From a checkpoint of a small mixture-of-experts model trained on Wikipedia: 64 experts in each of 11 layers.
Below are experts of layer 7 (counted from 0) of a mixture-of-experts language model. Rows are named router (the router's row for the expert), gate (a neuron's input weights, with its number), up (a neuron's input weights, with its number), down (a neuron's output weights, with its number) and show model dimensions 0-159. Each number is 128 + 32 x the weight over its row's rms, rounded and kept within 0 to 255. Numbers have three digits each.
Before each expert's rows: a language model's description of what the expert responds to. This comes from a sample of Wikipedia text that the model never trained on.

# expert 35
Hyphens and word-start prefixes
router:070162124142149133183116187147115117099111111174115138134129163125082113135080137087147064153141138151047142185179132160178085074165114118140090174169072132166178107166109130175169152135089080057110116143131132132120137118117077125142120076128092150132084091126120119124122126112134173128168104145144180172139092166115111136150134091117178136098069121134114080059171098143116139149142137150160139079076095107129159163112085124128156126049168107170183083110155076136145153131196106
gate1:106162109119191092092145153153119169166148170152082094116095129129131118107061124122161113117143082122118086086178144166114099126163144124152139121108131198151147118098145151131135181156153116105095195107168077079167125185174108152161165106175121145156165085122115067063129137166080118109115137144087168158118053077105119147092085133069180168199115102084088151146102115085133124154111137162137111147117115140073075160144130141122115133067109136121135147123110031110181147122166143
up1:140137125160126121164136135135109132136135165126129169117071184105164114114115097152118151144191137101077119095196126058094123101127148139130148096097084154136135124149103127122173162137105174152108161142171159095185103163216096155143136123144140117120138045156144122051138108134112046100154120140148150132112093085149130111122068135124204138121104124116121052128116172151146151182126139203207130078117039158079115116075154143131109127065091136131121130146122100126161109154137174
down1:147101083142162160047142114184118169121112156133183120120138103128149150109131040149142096141171075179063042111067108150136140101156134091199124133082149130063119174094143140124120138119156136111099138118173087146210112130220078141136105109143122111136102114132093123125087121115088160135138160159117128101157126113114105153165136139124192157128150139103153110168113126082106153097136159096115150105054106147112162095111120178092144067135147154118117094136121135122193083143180186
gate2:080173210199099138156114080155068111118095166105149109146156146172138114139173073116091110155141157167151103155106103151170137183197167128126151131137155127163095151144108143141140122099117107089133159058144168083172149083096122118095122079156100137148080066108131116133168095103066119127199076136112142131161072034143180114149107139107114162132111091179139100111107125149178135110137134073109136070139125073144119134120105189153136161164111155103131141165140144167085132138090110
up2:114109201142128109081119132140127125116099154117109108153095109135143049163117145118117122162139170140106063138058120098107148138149154154138154077117174134101100076134073084192118109129126060144111204121146166124107168081195090145143057162154131195109115128102141144139098136121102087118125141059123191162150173086116165127175175125120099158146086158135163130121115143097123138097159095109076126142155124126125193172163119159062100136147193148079102087128125114136199154134095145
down2:116155112108119163097164151130125092196167153148095162125133088108171066082135110147148066058160147105132158106147121065061145182095179126126079155156107107170136165148138084082148150150072102055133129167150145146123201124145146171171166157134105100089135147083188139106114136091089171106108073127151163126120068111101155111140138132149163082163131107138155091129162138141171131097105113157149152096099068123196105116094100131102131139094117184098157131100161155148113088152177074
gate3:152205071112135161152095141174159123156062149110142145114119100136096164163134122098150128090122173115129177124118159103107137103141169092124088112172135157141102132123110104172125111095038096056136136102086132085137133150138120174148122137167165091131173110095138152113123115118120149176177110109150166150136126130185194140113098079110065141102119110178121102158162188081125065070100098138106139147039187119114104112078186128097123151121184137201137150147094130144187123163112132
up3:140097112179125152146096163110149095186109123103170114154130135116166096079112160178136120168167093147101100134146060102133136115120114145085146127182076113142170153156162156142114200158117144156165133077184174120143134146088133070090115128077108167165095061123125135158093130105131151127128071130106071116087133122147070111197206159146127189121165120134151110159093103139113141186072120136156119169101081130111185121126087101091122105072146114034131107097176109142109144165098136
down3:100120120183142090095130126127134140130119146164134112168130118157172162061149128098155116206136138140173121128123142155143101128147109153160137120139085058142129088147124174103157133086126138239082151168137129179142157154165120122119138124101064127128096157082115145142128175158161090068121137151126087148091122158118097187122187164107150114123153107128125081163076064130153112162156117145142164135114141169179150084131126090142167132103078087042121091062172110115062186085095096

# expert 5
Line ends, list and table punctuation
router:114128122137141206155086175165084076104115130168155181115130158090108118106126141100158076184138151138092126122136097100145105113107102119064082150142087106166110142170111184171140180198120067082152098142102179131098149137114074112074122118128108119145089134120116161162141115085138163145169095169172144154130131137149151097146186075172154166085109135146083071130147118165093112123155103114146154120083106152125103190083071069151096077088174096140143106096186087117112136180150098
gate1:145154178154109173166088134110151090105092071121088143124072153074092094089127072080118149151134084163143138192119136117147088106173072114062120124143145141170142121121140107107153114105150098149175119043151150136143151130116149079165070137145134149091123099115129166100138170110180148124138143125114098121067183144121184111127141103104172128171090062130135124162086088122134100150064128083086098133128190122068111095115106159165081185099135131146163159118166210108167150082129117
up1:059164123167110137165141163162097050149095092128152156160089131106095142142144116106122176141131104135156050155099130118097074108121081158108107101129073167110103147080109140149128172117129114140127082127129197095164122126115120109074093137114141151121085130126135124147111122148164135120118189116103157111160174162138135086077153183089177091066113089124178196112109133157088143162090161063123137143076149099149090125179105100169072142139215159207161172116126152114153124117155101
down1:090068044178178126120144094186143148178071132135121136067053101103163111146148169110149120103127185192113083106178116158072150079091148110124149113094182076112077137149125117142111123085162137179115120121211158112094116095161126119130146134117160129143135101135157119147111139104071113097094086104092113106137088159094105132162117154103098104092113145125156162128124136127158159172161124143140146119107057135110117097157148164176174152139099135129174185100168114175035128158117103
gate2:094136081080154203161140109145122105146150113170120179116131122069080162129094130047155109085205169110092111166144139100085139146159163091160157102134140141148108104140155095133165136155092124078072154156121116134107097096091127162089134120115140213164131095138131111144053132070155113074128114102149075072107176125159127147151153084086121193098132138104143115066101140128092146131155108142194107136130120174136093146091174123120145120178142087150152118078199164114124131119156182
up2:132068164151121111136067125102108092120122132085115127133146146178139193099160090152116050154137096153110151139121151155154074140117112098117105167124105175108158127097135092149161119117134153140141096145101124121106210207129156131151172143191145123077078102071098172134105111110121123172154159134067159098121097130127080091054174137226153098103135141097115162164099130109180158170083160180121157159178182102109151113110134125179074154111153104103113172160108143154168102103142128
down2:144104159171116128161161091150102064132193163042124161133125158130129139145101098056041148173165142138129162105124116099126140141139143078074153099157172152104163114137126088116137148171047107136123123161151136120108178136089117128072120098161120123100147147131079129110103154090097098162135155166105122038093138148130177123152096119159158130142110068095147114148135107186116224144111167189112066124124142136132137170115142125078092155182180127128143174103154119113159137129184141
gate3:152167105166160130083080151140107135162090141134114129132141140081130110147127128178157196111131162109160136090126045156131070101149123133114150187131075133156122074131128103133112173098139150106099196164108148119064126144098121124196148095121089144154042116163150195097109130107158115131215085134125118134107094160073127095101098120144183192130122130163130150089134137163104097103128097193138097181138094212085131148139110129133115172156141178168142149133164172141109171093089114
up3:124166132136122130161131130115109136096089139200126094100140124136178113197150153189119089165121116100159133140120110097074078131106119080141165142143153100176141123124079094134124098098146133149082170117091096108179090119118139159135150145160177099165084142125151152111110160152207139118094149128084074154143147163121099076098136122069103144147116144137073166138126161187149108103040077056142096173197078162087119092144116154154080144137187096113166069121121174175115153141104093
down3:132171128142097137172105081146095129076115074118186084076118115109133122142091063174137131155090176176059144137100106086147092149189098088101129118151139126122178122135144122086142163093178191087127140157182128059192130148065172134169091158145127128181165155161167168109117117110140138151081104127170153171162123157146063101131133164128170088119134070126159110085140084145160150138138113067119153142184087134118117100119161131063117051099120119123085144115125154139146156144147118

# expert 26
Odd bytes and codes
router:091140099159176170145123208157106108114071098197144180115118138116119097105128113076184095165143147149121131115162099110167125070158106115112089170159083111147132135153083162189116154179124078052126133141106176111091147087108104089114128137117088125172088110113111118141085111129111172173156104149208171139108129127158142083187153089125130198108135160166082074091148083153107112141175119137132150109079105121134118165104143056156139075081145102166171124116173127136098132153151095
gate3:135080063111114145095121079083130086148043128096120165144159191154164146157128193136210110133155158119099097189162121106160100110165088146126106153173121139147098142161176160112142167147122135128156121149074139136137161110107119115084083086101058111125115143180185094140166147136112157110178135111138111087121142114073152103132117129167143183101114107159103164167137106137111106138182153156150168125037140107153105164083142083158086114115186150148132120131122105091116132072057072
up3:107150109102180052145100164106123139202115136116098161148140128102163129102168098114163161094158135152141083099135137188169098123151125158137077086073105181157115165126182122102191129152148146129112151081110085151113148166147125157138159142189115111163155106168185102177135149141051193029141125124176133096132093098062193086095121134086106143090171103123122137121078076089133117106140143155136172121103148121150095134125122088108139128140183174128111207169130126118124102139115123
down3:115161149154140106170161142161049075101171135120169094152162166132091136126167153127113162143130169117170089131132098132113153127100139097144204079169160142115178143146153109188134105097110097141141122162138112164103096147087083135136083156097130076131144062101139178181147097109095100107115095117135080159093166099085072185078078044104106098139204111121133099192180118124157156186091128171132159156125139109119144143121128217123117139131115115065155096131087127153116118136128115
gate4:179050051144127128134083104133110119136137154158110088159100154135185082134180153102189107090115169087183133113059103077120172178160089130160145121127132141109140117109125129103128169102118118109145117174120118143126169112085152110100180104085140130126122068120184110186087129139194140125156164147119127072106104129159162126126102098113123099096092142178127102129156102197156069164133055142144178163181129111139171108134049168163099135137170139121144113078115151133118099201146115
up4:198062170084066148151192078100140140109093146093132068130161135178136186102131097060146150082131143122178088146114109109114190144147176119135159126133117146108119121069167112132154131139118159121148178152105165160115135131083142170184122152119141099115068154093163136113062162149142091112035166106096107087129179118102084102148098190091097095149126139135171154116108116144145125090065096155155104140145148141105107104130090139114114181136083146140171154148113179142194118121091145
down4:149191225070131114128198061109207187110104138198067121114121165140111145107126170108072118137058117133117107143048083115136119174176151167067117171166162168150094160104114150099125131146063066087087107158164170111132145107166125116113144146107168108104170113112129133126115140155121155140153152151096146118120141121151146156135150132148195093145127107112133117127133135128183113065107141142069091128100101090100124145094111122155115171093099087127145131112122079063126149128149135
gate5:133126136147153139084062119155102149098117142149185148159089160097109142152127170128166081167136137104078100128135109137121152120075152124104091122130067053108148160180139173143181171173104090132159092099044130140139149121139115125124152108140108081124105115121105127166127151095146160153198118119186112150164119152143097068202137072128135131145144185138134077106177072132104177139187114078120108126123096120151181115123137131140161080065182108081131102133172090134113156163170047
up5:128127072141214076092076206102135152173175115079101107092127152123125089119082079154170193128150105085154100089125192160153155122000156131114115105154081067095142167152174114125131121098095162152134127052148133144121133137118148146152132123102172146190120166147165125118140152127149150100124140162172184079112135139111125110161116147136132098123103095144119138134122107105133126079212099123104123144117177098159127134138140121145146111131094157185127162150114106066073119135147106
down5:128085099125097117119172090134118165155146119051138146160218116143161073095067065127129159129132099185103114134128136116106092142130138133142187111078150105108130120138146116070100137145079078120122118131143130118145038095151101193109115139140105042074087123119086153205200145137101148128127160131129172096138122110102127112110093115071118076118101145203125133113116171159156142157097170075138143106161094180097112118173130176104111136144120138180140140134105179181095147115165131

# expert 49
Infobox colons, name starts
router:100119074172172163136088130125080061103126100162151127188089141085099117077091131083150084152167145121120178133145102116180093092177128107125102152160136114163152152159103127125139157132079081094145132118072167090095136080115139083059128104102092137147089092115126125136176106098095128184194076143175136147135132155163133097150153087124178183123098136162101110141166110166090148162156130119194144102075127106140148169082119094172093133082185108167160098078131115119104169155180086
gate1:170143114143137154225134161091112098131130105132129122170086115140195097156096130083151139166114165097178151170123161088220097133135077136019129148142097095147128138131192096128075146138078102078133096101187124071078152143149137116123170152089171164150098118151136170099162108150069148127117147156145106113098126128136084077111112118084136127128141082173141121136091151144084113131129098142173127123068071111180112140136088130113187126145122131134168138134119160220120128130109119
up1:135059069154143146131091125108167149196116140161169107111156136108091112164146086091145140089076144094136152073155152149158102103134127103128123158122131130098147175141168104112124089179075195106154160139135104104153125091153193038154167110117114108127073206150108132156131176122088076125158100154132169097188123175117121127111124089043153108147116076123183157137119180150124094094162135085140097155129153114118063128155155132081198137173149161144122114100117164154123115098091109
down1:081117145128105167102126151090096129147094072182125118078079099128180124137173160114087149169100111128137089128159163106128145166121161110126112054166160154128086110171157105130066155107126108150092114113150140136155107128122134137105132155168120139173166133160136108184081088128137178116088100161185104102110144094120206151164129052120076149098137177126118137142103182087131134143077155125075094185130148197118154149124161070140126107086144089099112084077144109131062099170159211
gate2:070143088170189114167123091114034153146148081146107126138068178203121158170139148150197138157139127159133108162138061085164130123131141141145134078122106132172126164150105191093174196144161118091129142065101128097091156185108093153124173142179114079199156137133159116172127142112101155119085105151122111093135131093114136145121105121109166114079138173138175158176145100136103108129087128115136101091161103108086143117073137197095070090112129109101137094104149145122073150139119117
up2:138166130134098163111112171149178109077145189145133157082187103108096087143172136084115145139156094162093073122175082080124096106155094091142097193127090173151107122152088080145110144114126163140116102102157129178127110103103093118200124163096199135103181066105130161159106106095101142104163144140144126195068126136115119107172179134132144163074100140149157106109122098087136114157223118129092109167118138150147107131157144062181150095085081100148149134157170092086151109144157124
down2:114128136112120244142113203140183097155138121119151084158145121088117125216110122121172123141119183163120129121087130114117108088084122146145116155083079144111099110118087100158134120163122128033195100111117174152113130085072114141137095148162110159098108158136168151091178077079106124171134140150118175138150082147107113089171099071136137099168098131143130118158131149104129192157111162127188080104102198148116122170102160125092144131076155177162175111114099114141114138171103115
gate3:156177173115124094136183122046145127101137153097103105132181082204139145125179078140107138104120092139102130128078129100210131124153133081109145117167174104152136134157112130141087132140055076120143137109114125129144140150153164179103056110151168058158132188119067086106115114099096141147124123123165151077089078103096169098113158089100140132186139131135142123149187090151148146171109144225151110152085095163129087173137092149102168053109096149146101135126137120133118118139133147
up3:114170188046111132100149113053187129134116109087097148194127101123092149121149127126120124128089117137140155111104111149160101168133167071122122130105143139099093127114128098114099126124163094104127143113122156114147175121145131124100154119182122137132103144185116158130147117125120127118122191136163095167130079141100129143096145127061168163205122063124124103112089078108154115158032149092092069139117142108118094140109165165101154137088076204156107222148090102108139195062109167
down3:078169104181141052161075167099053140163123145129161083101150105146124105155135128200125092136154132174135109121168130097150108097196094133115152073190138046136143119124102088150130109112069107145148091150179101074149142110098156119143139112070127167162130173103160139129104130120092154136141131114103129156130097125109169145060120185101111098047120130108137118137170096158130107166125121148067113105177079134132053123115094134114105136183154152141111132149151197169150114169080166